Below are experts of layer 11 (counted from 0) of a mixture-of-experts language model. Rows are named router (the router's row for the expert) and show model dimensions 0-127. Each number is 128 + 24 x the weight over its row's rms, rounded and kept within 0 to 255. Numbers have three digits each.
After each expert's rows: "mostly gets" lists some tokens that are sent to it at least half of the time. This comes from a sample of Wikipedia text that the model never trained on.

# expert 16
router:145129128116153126133109129115157091119125102149186128127082115141123160090127144093099145085102109100138073133159108171074098133125131131154137131123178134120142126187134167149149082145136167116124108107161158126140122126137111134111108108122158142154155126123098162123143134103134141134105153144143168142123160131069128120124112116124102098078122111149123154119106114154151133144127
mostly gets: " gu", " Gu", " br", " Arch", " hel", " sol"

# expert 28
router:088112133162141095158164107101182121118139142150116129160081110125112099109135115123129151152157138162128114176113167120165114115144132137174124114151106139162140184161161150138167127147134079098163155124121157163122144105141108161136161114136112125148139165131152089107130142101168141132131135156123103100109107139134126101123154142136093108135153137082118170139098114136104137115156
mostly gets: "History", " classification", "See", "°E", " Title", " DF"

# expert 11
router:104144115105129077099117071130174120086138128123120120163106134151107122163151168115133133094128144146139088123117108148114119117104091177140120103174102105112155069121131089135132141099108107117155152122121146114164116164133077094143120122117148113130125094137150114148113091122132130140105085116095126146116103133131111116119139100170119107122105116116146077138128155123140116156104
mostly gets: " Jr", " Ly", " Wil", " Thom", " Bur", " Sil"

# expert 29
router:084110115123131106152100111112071104120121136122132155147160160098132164127096092130143121106137148150125125131176138135117120118133122128154119163083123123128081157096143149154127153126120160142108149152105094095099160100107137097099097144102115130112156101098116126082151132127162089116114135124105146087121109101138162147149153134130143144128133125146151122102104149178153115126139
mostly gets: " sh", " d", " cl", " sc", " Cl", " pat"

# expert 5
router:168116138132092112160128143105130095122125149126122136126108132117131097104138111110081140167178134156108101122093099088152119113158128108099147149140157126130075148149132123124145131139114162117124106107092147131127127162124122175143137143158135106113092087137125154159104135110097139116111135173099150099146071118088098118131144142113110129091139127165192121110147110135165152090115
mostly gets: " oper", " rel", " activ", " public", " particip", " equ"

# expert 15
router:143148086099112199145137115150110104119093115074118154145137133141144104147104126102146075106130114101094130137093130151124119137114122113120118087154156136116133081131082090078072152123144136132077113132154092143125131089147134137136109119131137090107103151118132119150129100163132120093083102101146106122158148153145120175162123185087144088132158177181098127136170159089119115093151
mostly gets: " against", "pite", " During", " during", " for", " after"

# expert 20
router:157096110137171112100139148115145110120176097139148152120148118099125094136105135108115139120123133147176125115121133132107110148099077080128172078127096141118154123134129105125166164155163129091183173141109110116063095150137126175168123095137097158144099167122141137143131109118147135130149137148189127140088123149151116138127144095100172124117178159139127122150143101116126130121151
mostly gets: " production", " video", " game", " building", " songs", " construction"

# expert 13
router:143117109150193110118141149119143154103120119155098126101092130108134113115156090147102148121140116124117141183154151124125113123132165151164139128129085138137136138183142142082170120135111117139182148110173119125132119109114153125143139125113132128174152157148081082153134142108162107100115144106130116147125117155105140106147150095136100144108124086120107118119101108087123085119170
mostly gets: "р", "т", "о", "с", "н", "и"

# expert 26
router:133141128151154127101132109113170117083122064148149142161110179144150078128086180161117121101110116128125154096167127168143139163150137177147121107144127085120162083111125102132135163102145134151093129104145140130142155120153110106115108134135127138127133133147134146138139129124141147094095120125155129100156108126117130153115126149163115118112115115140088078106095110127168114171117
mostly gets: " Mc", " Step", " Ah", " Matt", " Marc", " Jos"

# expert 21
router:144085108069093114070126170147108134142123138119127141102115148121138088155109126128151153103094128117134092136177109154112072138136114108145146170118123118080092130132145103137144113144150115076162140115160133106122154113146121177138115122125154157134130167119131125103158118133135136136119114159123121141101094118129107167104098102138145132118141157149117088126086072140136169114123
mostly gets: " President", " Minister", " member", " politician", " president", "retary"

# expert 31
router:108169168125113098098154142105128179133138146131122136086150106103135159114134130182165119124177141093161157112138137150152124123152129125104107129105123105135121112129140143147092119107094137114103143119140136098133130117089163116130155121139086124092115116084129117152151195117135103121161132131145144124141154125129126113115093105075124129174090111144149129140148153110108140122133
mostly gets: " \"", " '", " [", "|---|---|---|\n", " \\", "\\"

# expert 0
router:125128112119150157117114128156126181133092133094110117140125111168114112130117149151111096165150133146152152135087168102121156158095114108117135090102102143149127102107108105134148097139146145142101075171088126134146116141152115140125105123123142105155185150130101144134129099133090127130151146100095107100108183122140143122096093133163093108104158171123111095106135118115129069124121
mostly gets: " been", " has", " have", " had", " still", " could"

# expert 23
router:140126147161147166087137121123114106148157092107086141155093127117118133121088133136141102122107136137105143132145138104144159113123112119111125114112124148139143165110152153172115128119113145162146115095118161146104102135140124071109178130153093121123150125130098165125122091158140174108127115081142117113137144137075151139154105118104084139170121190135086094134126145139129137145151
mostly gets: "Personal", " •", " International", " Special", "Early", "weight"

# expert 2
router:144118175161111151098164152123154152106115107129103127124099156126122148126146122133120148155127149111094114146091130111115119130098138144166150099146139142194150147098123136130171130106147141132120109107146156131158092154118143117130167139106141093166136099121091144124116120191142147130167100120148111140086179139131142114102118154146132123160163163108122158143180152126111107122109
mostly gets: "',", " Mike", " Chris", " USA", "BR"

# expert 3
router:142123150120144127146126120121127139162072151159151127085125126129123155152106129109109159137156145087105139179133150159100108124105134162105118157146124101149140165105151127144114173103136150127202117096090153150108137122174121133128134108163130140119114161158172133155119124106098170127116115134153128132114069135088120146147135147166120139102155089124109111145128082116118158163153
mostly gets: " ass", " doc", " pres", " poss", "hyl", "ñ"

# expert 1
router:140115120117170122132157110165109091124134141132113100105148122133150129075150150144167148125078159136170114123126070123134079143146138115120133142104142117102104148134101154091078103130153110152111121161086154157130118079138132110143121152108132137123127103138109132129079133101126120123086140167090133125112162129141096125152139115139132153141123104120158172152143162114155103098135
mostly gets: " j", " La", " Gl", " inj", " vol", " gl"

# expert 30
router:117146142101129136151131091124150138143129158139108118177130146112110143109113103153133129118135107101089133075126103145089092119161137157099093122154118128135168133145126153127180134146148161103143145109135140091111120067164101123094143126146114105102131094129161103122127120111127150098184150109126077126136122098128119108124135124142137127123149105105159125191119077125103109136121
mostly gets: ".\n\n", ").\n\n", " ===\n", " ==\n", ".\"\n\n", "\".\n\n"

# expert 19
router:142147156149115167162090120111110128172171104143150093168130095101122146131118067152139158125160142086125123130151170144159152122134132097107114164133113120111133140142113163139120109104075088133157136106181123141160127143103150109118106094115144158160111097137150149143140152107154101134128098113109106134149148110092145099156104111120165143110131137126090115107125134173124095141145
mostly gets: " m", " km", "-m", " ft", " cm", ".m"

# expert 18
router:132127147141125120149126112089099125160097132138132128155154143187083170113157145118143102160120132114116184176107085098152186126160123108102129110161103127103136118134136147122101134137096135156115085099180094134125137114143118168112132141086128094129134134131095111152087149153099137100128078107113109147139143138151152101093125140124121129146147143142137128120150119196097105110114
mostly gets: " but", " and", " while", " or", " &", " While"

# expert 10
router:144147162156152111138119160092107122166095134169114147173079152137123125116071103162138150131144167125143128118137118109140156144150095102161064145162117099102158122151158142135135152119115123141156160103127114145101127115087120112146127120164114151133152153109140162106158115101133125124133156114145141127106157165126120101120102140119085162082121108098145165101111147134104138155098
mostly gets: " Died", " Born", ")\n", ":\n"

# expert 14
router:158157101128128182150123135148108140118117133144135113092133159119128128171104104078102103121104132090076065158112129125145121103147127108143114138100117140165095099086105139115138145136127123144088132118123111132132115117117120151106100128091139124102067113128159114115126125127144117112108127154137152176140134112101162120110135153129185117156105111171109140096114128162141131104141
mostly gets: " ex", " reg", " min", " Ex", " lim", " sub"

# expert 22
router:108147124170139152148100128166109137124082090138093089153170115111164098094121131129157116145124068146121153111126145119141101153117133084124153143131129143123102121124166155153097148113098126109128093137142080092117083126107127078145168106150180151132160093135131141116110154154142133142154096113155117142101137120155129136126100178107104128145130124131154148123104119125123146065131
mostly gets: "′", "%;", "°", "born", "):"

# expert 25
router:082121114121106141120147147149121118142151146081122123125164099118097093131162100103145122113120123148155123089140134102110161176098140101146157091118166163115114100102105096124156117157167132089101107105108141145153108111161137123147131151153137123116079129129111117115160117158129105117163117120141137153171136161135163105151101152147141116193113161081121108165164131119105088136114
mostly gets: " the", " their", " its", "The", " whose", " new"

# expert 4
router:097149139101067154127100128148122129124164150136143121085165103103130177142135125102122149116112132141148134142173134146145137123116146133148089142114122153121072157093150136118115107151125138175152146150132148104129144148137177108102126146105140161084101131105148171135115150081148109165125159135108147138146144095139133152146129133076147154064111152131139156104145147105161123127112
mostly gets: " s", " w", " c", " t", "-w", " tw"

# expert 7
router:127140151139163139146131107132122141100155144097142143139071109117138134114135112144072100150176133128105139087085160118123144121070170155147156136121117105164181082140106129093123129083181114131159099117114096119082138139145104143148100140093124141140157188143133104149135106125131162121137174132082118111105122171140135130140136168118081098131143109128113148128146109131113133118143
mostly gets: " took", " moved", " gave", " take", " wrote", " However"

# expert 17
router:085144080117141151111140101104135105096183145079122150138163107129171107144139187086148142095117104076098143112133136161111122122123132107116165120119095105125121115149089106143154152109116127127165106113128135149153147190131120169156111164106126112135149168135102121083164119145094138138136085106163110124121111103146107114110141132128108129141141106110145146140117137091132162169160
mostly gets: "shire", "ville", " London", " York", " Washington", " Boston"

# expert 27
router:143127094121102082120104167161130129164086109133166108123123131097129130090136114137119118190138106171140119116143146136085103093130147168081125165146139126162158166159123113168100107143102099117135158161109078132091115127122108134142152121130125127121145132107120140154143115123094128112157154092157132127113167110119101131142137064089165122130129123068140147128107120086138140151089
mostly gets: "20", "19", "18"

# expert 24
router:180147163150106123098129076092089107132115133159110117133098123117154150146086110129117173096122137094077131146062112132095098100128137128143161148115128118112161130153155120139159065109134141148111131137162124157107154117128105158127142103152107119171147137113136088101123149129123150121114167159131142040181144140151139155162172096118080121106073073145092134104098090132135123113127
mostly gets: " ab", " dem", " aut", " disc", " ref", " det"

# expert 12
router:126111145143128114170165131125130141141109141111121158184094163146133157118124129130121154114130106125141155112149161124119135135122149153074114164173131111099140163146159092107182142134132128137158127082164145127122131130153097116148135129140098120132097148147183128107132141138116121119152122087145083101155126145131130086129147131120106129141118082131171129133118126136107132173092
mostly gets: " political", " This", "oral", "ological", " social", "ilitary"

# expert 8
router:128110113102102117113123131097127160102127121115108125136106151131120156128117113165075098150103114151105133124080147105113135130145150173139129130164137118117114131150119136139165125149120107134058115185154138124076152134080118128144170106130144128132123101190127115124107109102105173168120118139108114153118090159124157173095168135134109129115115112137126126174114098125112160138133
mostly gets: " de", " due", " Preceded", " Succeeded", " named", " Nominated"

# expert 6
router:157122154143103109159108123109168152138106115166152114080147102164108098171170161087113111134086126152108109107087117105154107118141140070100141098118149144124131098109140131119090123144118138097122145143125127121115132127113148118100140103168121124140139086157158094140119140187111109189096176136131134137120172142149114143114114145120168146119097128158093115134150136139188173115131
mostly gets: " re", " se", " fe", " Rele", "|---|---|---|---", " pe"